{"n_layer": 9, "d_model": 128, "n_experts": 16, "experts_per_token": 1, "d_expert": 288, "d_shared_expert": 0, "activation": "swiglu", "moe_layers": [0, 1, 2, 3, 4, 5, 6, 7, 8], "router_score": "sigmoid", "normalize_top_k": false, "routed_scale": 1.0, "balance_loss": 0.000119, "balance_bias": true, "router_cosine_scale": 20.0, "scale_expert_input": true, "init_std_router": 0.00639, "lr_router": 0.0009, "vocab_size": 16384, "norm": "rmsnorm", "norm_eps": 1e-05, "tie_embeddings": false, "optimizer": "muon", "lr": 0.00159, "beta1": 0.95, "grad_clip": 2.0, "batch_tokens": [16384, 32768, 65536], "seq_len": 512, "train_tokens": 243900000, "steps": 6920, "dataset": "wikipedia_en"}
Below are experts of layer 5 (counted from 0) of a mixture-of-experts language model. Rows are named router (the router's row for the expert), gate (a neuron's input weights, with its number), up (a neuron's input weights, with its number) and show model dimensions 0-127. Each number is 50 + 10 x the weight over its row's rms, rounded and kept within 0 to 99.
After each expert's rows: "gets" lists some tokens that make up at least twice as much of what it gets as of all text; "comes after" lists some tokens at least twice as common just before its tokens as in all text. This comes from a sample of Wikipedia text that the model never trained on. Tokens count by the router's weight.

# expert 15
router:53 55 37 40 47 37 73 35 71 53 50 54 52 56 37 48 53 54 55 45 50 50 48 54 41 62 49 63 51 29 59 45 55 63 54 26 62 51 58 49 47 51 59 55 60 46 33 44 43 55 60 60 38 45 38 47 39 52 33 40 73 61 57 67 69 52 53 45 63 45 48 56 33 54 53 49 63 44 62 75 54 53 45 40 37 42 46 64 42 59 50 62 50 54 37 33 62 42 53 39 39 34 50 46 46 54 53 45 43 58 51 61 56 62 55 63 45 32 52 63 62 33 69 48 37 47 47 44
gate8:43 61 56 32 49 58 62 56 70 50 44 47 60 43 57 45 52 61 57 55 59 67 62 43 36 46 81 54 46 58 61 60 51 49 42 57 44 43 53 40 65 56 54 54 59 59 39 57 39 56 60 47 53 42 45 36 46 58 52 57 40 46 56 40 73 62 64 44 54 40 61 65 36 53 53 55 51 34 54 42 38 43 57 51 25 44 61 40 63 42 49 49 52 56 52 51 53 58 60 53 73 62 57 51 29 69 50 52 37 43 40 62 52 74 44 48 61 44 55 56 39 53 71 49 46 56 53 63
up8:50 33 63 35 44 46 51 43 51 63 55 44 44 53 39 56 54 61 60 52 51 64 53 35 61 46 73 49 60 41 83 54 48 58 28 53 44 55 37 60 50 31 27 60 46 61 46 49 52 56 37 49 45 67 54 38 37 40 45 50 38 38 50 42 28 47 53 66 52 46 46 45 49 48 54 44 33 49 54 52 55 36 53 45 51 48 75 41 53 58 64 51 43 51 54 33 56 66 46 55 39 55 44 52 47 55 47 60 50 44 41 50 31 57 40 45 55 43 44 68 35 59 55 62 61 36 52 65
gate9:64 49 61 55 57 53 47 53 50 50 63 50 59 24 56 36 52 54 60 68 48 46 69 49 38 29 34 35 43 42 42 34 38 31 57 57 47 53 43 42 27 61 47 57 44 51 57 40 55 56 47 39 51 46 51 64 69 59 62 60 31 54 52 66 43 44 43 40 31 53 49 49 34 56 51 44 58 56 52 42 48 60 56 71 53 57 62 63 52 44 34 49 65 46 68 40 42 62 50 38 42 38 59 58 50 44 46 38 42 60 58 59 51 54 66 65 59 45 46 38 64 53 38 56 50 54 43 56
up9:49 42 51 46 45 52 54 42 48 63 56 55 45 54 67 56 41 62 46 56 79 61 62 60 57 39 51 54 45 38 54 45 70 52 41 54 49 59 53 36 62 49 33 58 60 54 55 55 61 55 44 70 68 39 58 47 49 58 50 44 50 46 51 52 69 45 50 54 52 41 68 36 49 55 39 29 55 59 59 68 39 52 43 41 36 48 59 54 53 42 29 65 48 51 59 37 54 54 32 26 70 52 45 57 33 38 48 60 53 51 67 48 56 46 43 47 40 57 49 46 52 51 76 53 30 61 51 54
gets: " the", " a", " The", "'s", " his", " an"
comes after: " of", " in", " the", " to", " for", " with"

# expert 12
router:56 53 35 47 52 36 65 44 47 48 48 53 59 72 49 55 68 52 48 54 36 52 50 42 37 60 43 45 61 44 50 45 40 64 69 38 43 31 38 51 65 58 65 36 42 47 61 52 45 39 59 51 45 48 49 71 62 46 42 47 56 45 73 40 38 53 66 30 61 44 40 54 54 48 36 17 49 36 57 56 45 29 45 64 45 57 51 49 46 52 35 36 46 75 42 45 61 41 48 53 49 42 49 56 51 61 62 45 42 56 42 52 64 61 55 50 47 30 47 50 62 41 52 53 54 50 48 37
gate13:50 57 54 48 47 68 38 43 31 34 52 41 43 68 61 45 44 47 58 55 59 49 60 46 58 53 56 43 70 57 52 56 54 52 73 29 54 50 48 52 33 46 39 61 41 60 63 56 62 39 65 58 47 50 51 15 44 49 46 45 50 57 49 44 57 47 39 44 46 43 68 35 56 36 72 58 43 55 42 50 70 38 53 57 57 37 53 51 44 68 37 34 62 77 58 56 55 59 41 48 52 46 49 47 56 50 40 39 44 62 38 62 50 53 58 51 41 55 41 36 52 42 60 44 40 52 40 46
up13:69 52 43 57 49 58 44 35 38 32 48 49 52 70 65 37 42 45 47 54 62 54 62 28 52 54 51 46 62 50 41 58 58 48 69 42 54 40 59 57 45 39 50 53 36 65 55 46 50 48 51 47 66 57 59 40 45 41 36 31 54 54 56 50 47 54 65 51 59 40 66 30 64 44 59 60 57 37 47 53 46 39 53 57 48 46 38 58 58 52 38 35 74 61 62 59 54 59 46 48 65 60 52 57 70 40 46 51 43 64 45 81 50 47 43 55 46 45 61 47 43 52 65 40 51 40 35 37
gate14:51 49 50 53 53 52 40 42 46 37 69 32 49 47 53 64 42 36 60 43 47 25 58 43 49 51 28 65 69 45 55 47 55 53 45 40 38 35 53 58 54 54 42 46 57 70 47 70 55 55 56 30 44 56 66 25 42 34 48 53 46 54 53 46 57 40 50 58 50 53 30 56 68 63 70 51 62 43 42 56 45 43 43 42 48 64 54 45 44 61 49 44 49 37 53 44 67 42 40 39 60 52 49 42 56 63 74 30 52 40 52 64 48 49 66 50 50 61 40 50 55 37 48 39 57 57 56 45
up14:30 52 60 46 45 52 52 55 46 67 39 58 57 48 46 40 57 62 42 59 48 67 35 64 43 58 63 30 42 39 41 46 45 59 50 46 67 71 38 44 40 47 47 45 51 41 43 39 43 56 45 69 70 52 44 53 56 61 49 66 51 50 46 47 50 43 40 41 58 55 71 45 40 49 38 64 34 53 54 48 47 60 52 55 51 44 43 73 64 39 39 69 43 38 48 62 39 48 56 47 54 40 51 54 44 16 47 58 57 71 42 54 44 46 29 39 53 43 54 47 51 49 43 42 59 42 37 52
gets: " ", " =", "%", "°", " March", " May"
comes after: " |", "|", " (", " in", "–", "In"

# expert 10
router:67 50 45 46 36 22 76 32 50 48 48 60 54 62 47 44 53 67 28 32 41 36 53 64 55 49 34 68 49 46 60 40 54 50 57 51 48 46 62 68 46 59 60 50 34 43 61 51 48 59 54 63 47 45 32 73 56 43 49 34 47 58 63 55 48 46 50 49 58 62 39 55 50 54 36 33 52 51 56 37 54 34 27 53 61 56 44 56 49 49 45 52 30 47 50 49 31 41 54 54 41 48 55 37 42 54 45 50 33 58 53 52 52 61 49 49 59 40 62 54 55 55 58 55 49 66 58 44
gate11:48 52 65 52 42 52 58 40 40 42 49 62 26 47 35 40 44 58 48 29 51 64 56 87 65 59 52 51 53 45 56 54 47 47 39 64 62 59 50 56 51 48 50 66 55 43 49 48 49 45 58 56 56 39 23 49 49 51 51 40 45 47 46 34 54 47 45 51 64 38 59 49 50 59 53 37 43 65 66 54 47 51 48 54 63 32 54 56 50 41 49 31 52 40 27 58 28 65 53 62 41 43 64 55 59 64 58 51 41 42 72 67 53 39 53 55 53 62 55 39 41 52 47 51 50 55 48 61
up11:43 66 59 32 36 55 61 54 43 48 62 57 40 43 60 47 50 50 48 50 52 63 61 65 62 36 40 36 62 66 67 46 57 40 51 61 69 61 45 48 55 49 64 61 52 38 40 75 28 39 60 70 56 26 28 50 48 27 50 68 47 66 42 55 48 44 66 46 44 53 40 42 47 50 41 48 50 39 51 54 31 54 53 48 46 42 62 38 49 56 37 43 59 53 52 40 38 56 37 51 46 65 52 58 58 46 44 45 38 49 50 34 47 39 56 47 56 58 45 48 39 55 46 45 51 62 39 46
gate12:47 55 59 55 45 68 51 49 48 59 33 47 37 50 57 59 53 44 55 45 44 50 40 56 55 54 56 49 89 53 45 33 40 59 52 60 51 37 45 63 66 48 51 62 21 46 47 44 61 43 62 50 52 65 51 51 51 57 55 52 66 64 64 58 61 63 55 33 61 34 55 46 47 52 56 53 49 47 60 51 61 32 45 44 65 48 25 38 50 48 41 31 54 48 37 51 34 54 30 48 51 56 38 47 43 51 59 64 37 49 72 48 35 47 41 47 46 60 53 62 48 45 49 54 52 39 65 52
up12:56 65 36 56 43 26 50 34 52 49 58 57 54 62 59 71 63 47 54 35 39 50 48 44 54 66 54 48 51 50 36 50 43 45 47 65 44 52 54 65 42 54 56 69 32 47 31 52 61 37 43 64 37 51 48 57 50 41 39 49 47 53 64 63 55 59 52 63 68 27 45 48 39 34 48 53 60 36 57 52 47 48 50 71 46 30 32 42 52 50 52 45 61 45 59 46 48 57 39 39 47 75 63 56 70 51 61 58 44 57 54 43 47 52 54 50 54 39 56 67 51 70 41 51 55 46 42 57
gets: " |", ",", ")", " is", "),", " was"
comes after: " ", " was", " 0", ")", " is", " 1"

# expert 5
router:58 62 40 23 40 42 53 33 54 52 51 53 71 61 57 61 52 45 40 42 54 50 72 47 44 54 57 47 60 50 56 51 61 51 68 58 48 58 45 63 52 34 57 39 60 35 63 52 41 60 50 58 53 28 57 50 46 53 41 54 35 53 53 61 52 38 36 37 41 51 48 47 57 57 50 29 71 38 65 57 68 87 41 61 51 48 49 56 35 45 38 59 53 58 58 45 53 56 47 47 42 49 48 52 46 59 37 53 51 54 63 65 52 64 65 48 55 48 27 49 48 54 49 59 46 51 46 43
gate10:61 51 48 60 44 63 52 44 39 43 36 55 46 57 57 62 55 47 50 31 23 30 51 51 35 27 60 53 65 56 58 44 54 51 19 52 52 52 78 55 38 44 55 47 53 58 70 33 31 53 57 51 48 48 50 56 46 60 39 46 46 41 50 54 43 37 44 43 51 52 66 56 43 53 53 35 30 43 42 43 48 63 48 42 55 63 44 61 56 55 36 66 47 51 47 39 32 58 37 47 57 57 45 48 44 45 41 45 32 57 44 55 60 40 53 32 43 38 54 66 50 48 56 50 56 42 66 51
up10:44 62 61 45 42 54 41 52 35 53 53 63 64 37 42 41 53 57 49 46 43 64 54 54 45 79 35 46 28 51 70 64 41 42 63 40 65 43 50 46 57 56 40 57 40 38 48 57 34 51 48 67 46 44 46 42 55 57 70 44 57 48 55 56 39 54 54 54 41 55 37 62 57 54 56 66 53 71 61 56 37 46 26 56 53 42 50 43 51 48 41 30 45 52 54 68 48 25 38 55 61 59 66 47 41 50 53 60 48 47 53 34 59 62 41 57 55 46 64 44 51 49 53 44 33 51 38 60
gate11:45 40 46 57 40 38 44 35 57 62 51 48 51 67 51 52 50 38 42 54 40 47 44 43 40 75 64 60 36 53 62 49 37 62 51 57 55 59 51 70 37 29 55 28 70 40 60 62 42 53 51 58 62 51 38 61 51 57 58 46 50 34 67 64 47 40 37 58 47 54 53 49 34 50 51 25 52 60 54 44 71 67 46 38 50 58 52 57 56 37 45 55 67 40 39 41 49 47 55 48 52 44 57 48 34 56 34 57 49 44 48 48 29 42 52 55 62 55 28 50 57 64 47 46 40 63 53 49
up11:44 45 45 60 59 58 65 42 43 31 59 64 38 38 54 43 63 58 50 65 59 59 49 45 58 49 48 58 66 46 36 54 60 45 36 49 41 54 52 42 49 75 40 59 45 60 38 46 52 51 48 52 33 56 55 39 57 35 47 55 35 41 50 48 32 63 57 46 64 40 41 36 56 49 49 60 30 64 67 34 43 47 55 56 37 30 34 61 39 67 50 48 54 56 47 38 56 47 48 71 46 65 70 70 61 43 60 49 38 64 43 50 51 55 55 42 59 38 46 53 54 33 52 55 60 50 43 53
gets: "|", " New", " South", " some", " University", " York"
comes after: "\n", " in", ",", " of", " the", " and"

# expert 14
router:66 62 45 39 51 39 59 46 44 59 59 67 58 64 43 39 45 69 63 36 63 58 52 31 52 62 68 75 47 40 74 63 43 52 50 45 54 52 43 64 35 63 54 51 56 38 62 65 47 67 52 54 47 42 61 46 51 39 42 43 38 45 60 61 66 69 38 59 59 47 55 62 47 48 42 46 50 46 55 58 69 52 36 30 49 56 46 56 40 56 56 59 65 44 44 36 60 49 46 46 51 65 64 60 61 59 56 52 53 59 43 54 55 58 45 46 55 39 37 60 56 59 64 57 43 67 56 49
gate10:38 40 44 57 50 54 47 50 70 43 53 61 67 38 38 51 54 35 66 48 40 55 45 47 72 66 60 43 61 43 44 36 47 54 57 53 48 58 67 49 68 39 53 69 66 36 51 63 32 49 55 53 38 34 42 39 61 68 48 44 47 61 30 43 60 56 53 29 47 56 39 58 42 50 51 65 40 42 53 41 53 57 43 45 47 64 59 56 55 46 71 47 60 64 57 57 27 50 60 47 68 53 56 32 54 49 65 56 38 54 58 54 54 59 43 48 51 40 57 34 40 53 47 60 61 60 50 43
up10:41 50 51 54 46 47 48 41 49 59 51 49 46 52 52 45 42 35 59 40 58 52 56 68 27 49 58 45 45 29 57 51 46 54 65 32 68 61 58 38 35 43 52 68 55 24 42 51 49 55 51 55 52 53 46 40 44 55 55 31 35 45 53 42 57 63 59 59 63 48 47 30 43 50 51 40 42 39 44 44 60 60 36 48 18 61 48 49 48 52 47 48 71 74 73 47 47 54 49 58 44 63 58 35 46 52 34 48 43 63 49 38 54 52 58 49 54 59 41 59 39 45 47 60 45 62 32 40
gate11:49 47 46 39 64 63 58 43 41 38 54 43 68 43 47 62 43 48 51 53 52 34 45 63 32 50 58 61 58 39 54 53 55 44 45 61 58 60 50 47 46 58 52 47 55 44 52 60 48 39 48 58 57 75 42 46 42 58 60 62 53 38 64 51 53 48 61 65 42 44 36 38 49 48 47 67 54 46 54 35 58 59 56 64 51 59 38 51 40 70 27 58 46 65 46 53 53 51 43 63 46 79 59 52 58 66 62 43 49 44 60 36 46 58 70 38 34 31 60 57 41 59 50 65 61 64 68 45
up11:68 52 43 41 44 36 49 58 58 44 59 43 40 51 48 44 57 45 49 45 27 40 42 50 56 43 54 55 55 59 39 41 42 54 45 64 49 57 68 45 61 58 53 41 67 36 50 52 50 56 55 47 57 59 59 68 28 59 49 60 51 52 49 46 49 22 46 44 45 55 53 52 47 60 36 63 45 43 42 41 50 54 65 57 75 28 72 61 36 64 44 41 49 52 43 68 62 56 42 43 51 33 52 44 43 73 44 46 38 39 57 63 39 54 42 55 65 43 62 47 69 41 67 51 46 47 39 43
gets: " he", " it", " to", "ing", "ed", " had"
comes after: " the", " to", " that", " and", " he", " which"

# expert 6
router:71 50 37 57 46 42 54 40 61 54 51 59 59 54 35 49 50 44 41 54 52 47 42 57 34 58 49 65 52 54 63 39 52 49 65 39 53 26 58 59 39 51 67 38 50 46 57 47 45 46 41 59 58 55 38 38 51 54 43 35 70 55 59 43 69 47 57 70 62 38 37 49 29 38 40 32 55 41 50 64 47 58 41 35 40 49 53 55 44 29 44 52 61 41 28 41 46 62 55 36 41 52 40 60 44 63 65 41 36 60 52 52 51 48 50 64 56 55 36 44 67 38 47 54 46 68 56 45
gate11:36 50 38 50 49 58 44 45 38 37 42 46 61 49 39 33 52 41 46 41 67 51 54 52 49 41 39 56 28 63 48 35 60 59 66 63 61 39 33 69 42 44 31 55 50 44 65 45 35 46 52 70 48 57 57 51 41 50 65 59 36 45 47 53 54 73 58 50 57 46 47 65 57 61 48 59 59 40 38 65 60 54 52 59 38 57 56 39 58 58 52 58 59 44 56 38 39 33 55 51 64 40 62 51 52 36 52 57 39 62 42 56 39 59 57 55 51 31 54 57 56 41 34 54 75 40 44 54
up11:45 39 40 68 41 46 63 55 56 60 43 45 52 54 38 52 65 53 50 59 65 55 55 44 55 65 62 57 57 39 56 46 69 35 56 56 45 53 42 50 45 55 61 60 28 69 52 50 57 45 53 39 39 51 52 51 54 53 33 49 74 46 48 56 42 50 41 39 48 59 32 69 33 57 31 61 45 55 42 56 33 64 57 51 48 49 41 37 38 35 57 48 35 59 57 61 45 42 49 67 53 58 43 46 40 62 59 44 44 51 62 62 31 63 35 49 58 58 35 60 39 67 46 57 50 58 50 69
gate12:50 31 31 43 58 50 62 42 48 38 66 40 34 52 54 76 51 56 38 57 52 47 33 37 46 46 67 49 65 43 58 55 49 47 53 48 42 60 65 43 44 41 59 62 61 59 29 30 59 61 46 32 57 34 46 42 71 48 44 57 43 44 44 44 49 52 64 50 57 55 46 63 62 53 52 42 49 45 55 61 49 51 66 49 51 53 60 53 45 59 39 42 60 48 52 28 57 40 42 34 41 41 63 63 48 53 70 47 48 67 62 66 39 38 62 51 50 57 45 51 47 44 49 39 71 60 57 40
up12:56 73 62 66 38 61 48 50 59 53 34 60 59 60 53 26 48 34 66 43 42 58 73 61 54 63 33 53 42 60 44 57 50 48 65 57 57 42 30 62 46 57 34 31 46 49 52 74 49 50 50 56 43 58 54 61 26 51 61 42 62 45 60 49 51 43 33 43 45 44 51 43 53 45 40 51 58 63 52 57 54 51 39 53 48 47 48 42 50 56 74 55 30 48 49 69 54 51 54 57 58 62 40 48 47 49 38 49 46 32 48 48 59 50 44 41 51 50 48 44 61 54 58 59 25 41 47 55
gets: "\n", "==", "===", "\"", " ==", ")"
comes after: "\n", " |", ".", ")", "==", " ="

# expert 13
router:45 57 44 54 50 37 50 33 58 49 61 60 68 53 24 48 50 64 62 51 56 44 40 57 68 75 62 55 53 51 57 54 52 50 40 35 61 68 58 65 37 45 61 50 58 34 69 55 59 48 43 53 56 44 48 49 41 54 47 47 60 52 63 52 63 71 24 72 49 57 52 48 48 49 48 50 60 46 43 37 48 61 42 56 41 42 44 46 40 37 51 52 62 57 52 34 41 51 39 52 54 42 60 51 47 75 50 35 70 40 52 57 68 63 42 58 39 50 40 44 56 50 49 52 42 34 59 47
gate8:41 49 58 52 52 43 72 49 65 72 57 34 60 45 35 40 54 46 45 43 44 66 56 58 39 52 61 64 57 52 53 54 41 23 56 41 47 61 48 69 63 46 65 58 60 54 44 39 49 52 32 60 48 36 42 50 48 35 50 49 40 47 32 52 49 68 48 55 53 57 61 42 67 47 63 52 47 43 61 43 70 55 33 43 41 55 41 51 43 46 44 51 57 48 52 43 45 45 38 51 49 70 78 51 37 58 53 74 52 42 61 54 52 55 55 62 53 60 47 56 61 49 50 42 41 70 49 61
up8:53 47 41 62 56 42 72 56 48 39 54 41 58 47 56 54 72 39 54 45 59 73 55 51 53 45 52 57 59 45 42 50 73 46 54 40 62 61 46 47 62 51 64 53 45 46 50 41 60 46 61 35 42 54 58 64 54 53 50 56 55 39 56 60 23 75 58 43 46 45 45 54 81 40 31 62 50 55 62 45 43 55 40 50 50 52 43 54 46 54 46 34 37 48 35 46 44 47 65 56 43 56 44 57 65 34 58 43 54 43 41 53 66 59 53 37 57 49 68 57 55 37 56 45 55 66 47 26
gate9:50 50 52 53 48 66 55 38 44 48 41 33 54 44 49 37 56 35 58 48 60 60 55 43 31 60 62 50 29 54 66 51 43 62 62 50 42 52 59 53 69 51 66 48 45 24 51 44 52 30 70 36 48 51 60 52 43 47 49 39 49 41 44 41 54 41 30 48 44 41 60 67 54 61 48 42 37 62 52 52 53 58 58 54 63 61 32 55 31 58 45 59 39 41 54 46 41 46 54 42 55 47 60 62 47 45 48 46 52 37 55 43 48 60 54 42 59 62 37 39 63 41 80 36 29 41 46 53
up9:56 58 36 36 60 56 43 40 51 59 47 46 55 34 43 47 50 51 44 34 56 60 49 50 40 74 51 45 48 54 39 39 26 55 57 52 58 46 46 47 64 58 42 46 47 39 62 49 45 51 65 45 57 51 42 29 47 53 57 30 71 58 57 28 43 50 50 38 63 47 58 52 47 62 53 50 49 61 53 41 68 65 60 56 38 45 42 39 41 53 63 45 31 60 70 38 50 63 44 38 36 52 42 46 51 34 58 74 63 52 58 45 56 39 46 40 62 54 35 50 52 53 71 69 55 51 42 45
gets: "-", " (", ",", " and", " \"", " was"
comes after: "\n", " he", " it", "\"", " He", " U"

# expert 3
router:49 55 50 53 50 34 72 40 52 62 57 58 66 52 39 63 55 48 53 33 45 61 36 41 32 46 43 71 62 61 61 61 48 50 61 46 58 42 50 68 48 55 67 48 41 36 61 62 49 58 55 52 51 53 39 53 56 56 29 48 51 49 70 46 45 54 55 65 59 46 39 77 47 53 38 34 55 28 49 47 54 50 47 61 45 53 43 72 34 29 49 57 23 63 42 48 49 47 67 45 41 46 54 60 46 47 56 44 41 55 57 54 55 52 46 53 51 36 53 40 52 58 49 39 55 66 63 39
gate11:48 63 48 41 57 32 60 50 45 36 72 51 57 50 23 49 44 56 49 57 54 39 34 58 53 51 40 57 44 45 52 36 59 45 42 55 38 46 48 55 57 42 64 66 45 56 49 56 73 48 43 29 57 51 58 66 51 63 60 58 45 53 57 49 56 50 46 54 46 76 46 35 69 36 59 48 47 71 58 52 57 53 39 39 59 41 57 35 63 67 56 61 51 55 48 64 60 57 44 72 38 44 48 37 47 56 53 40 43 60 37 40 35 53 64 43 48 35 49 42 54 52 47 47 44 49 60 29
up11:57 34 59 34 44 51 49 41 39 46 72 39 40 49 69 56 45 57 44 57 64 64 57 46 49 38 57 62 60 63 53 62 42 55 58 69 34 63 50 57 44 52 49 53 42 58 71 34 49 34 59 35 45 59 68 50 53 48 53 54 55 55 61 50 44 58 58 47 46 42 56 67 49 61 53 61 42 40 52 58 39 58 63 50 56 51 37 64 46 62 62 74 50 47 60 62 52 46 47 52 42 40 36 37 45 36 42 42 47 41 63 53 51 64 48 50 24 53 49 47 45 33 52 29 38 44 39 67
gate12:68 48 61 46 42 64 47 59 53 39 56 39 43 43 46 47 60 59 48 50 41 44 51 42 53 51 38 45 33 42 43 39 35 43 36 66 37 41 61 58 43 46 66 43 48 36 56 58 72 43 45 54 44 56 52 43 46 60 59 54 52 54 32 58 56 51 62 51 66 55 70 45 45 35 50 30 50 59 54 68 52 49 54 44 44 60 48 62 58 36 50 42 40 49 47 43 34 43 42 51 35 47 43 42 43 41 37 54 17 53 34 58 39 50 58 48 67 61 50 64 47 66 26 33 38 44 51 44
up12:50 76 44 55 26 57 36 61 50 47 71 43 55 51 54 58 50 59 54 54 44 48 68 38 45 66 47 54 52 43 44 37 44 56 40 60 44 45 44 59 44 50 41 50 42 33 65 55 63 40 44 56 52 44 62 37 45 67 58 61 59 45 43 52 51 30 65 35 39 38 57 66 45 41 36 41 51 66 47 42 59 42 61 39 57 57 54 70 52 43 44 41 49 43 42 72 21 59 39 49 51 45 62 58 55 47 42 37 45 53 43 46 72 63 56 41 61 53 43 50 55 60 35 53 53 49 64 52
gets: " 1", " 2", " 0", " 3", "1", " 4"
comes after: " |", "–", ".", ":", "|", ";"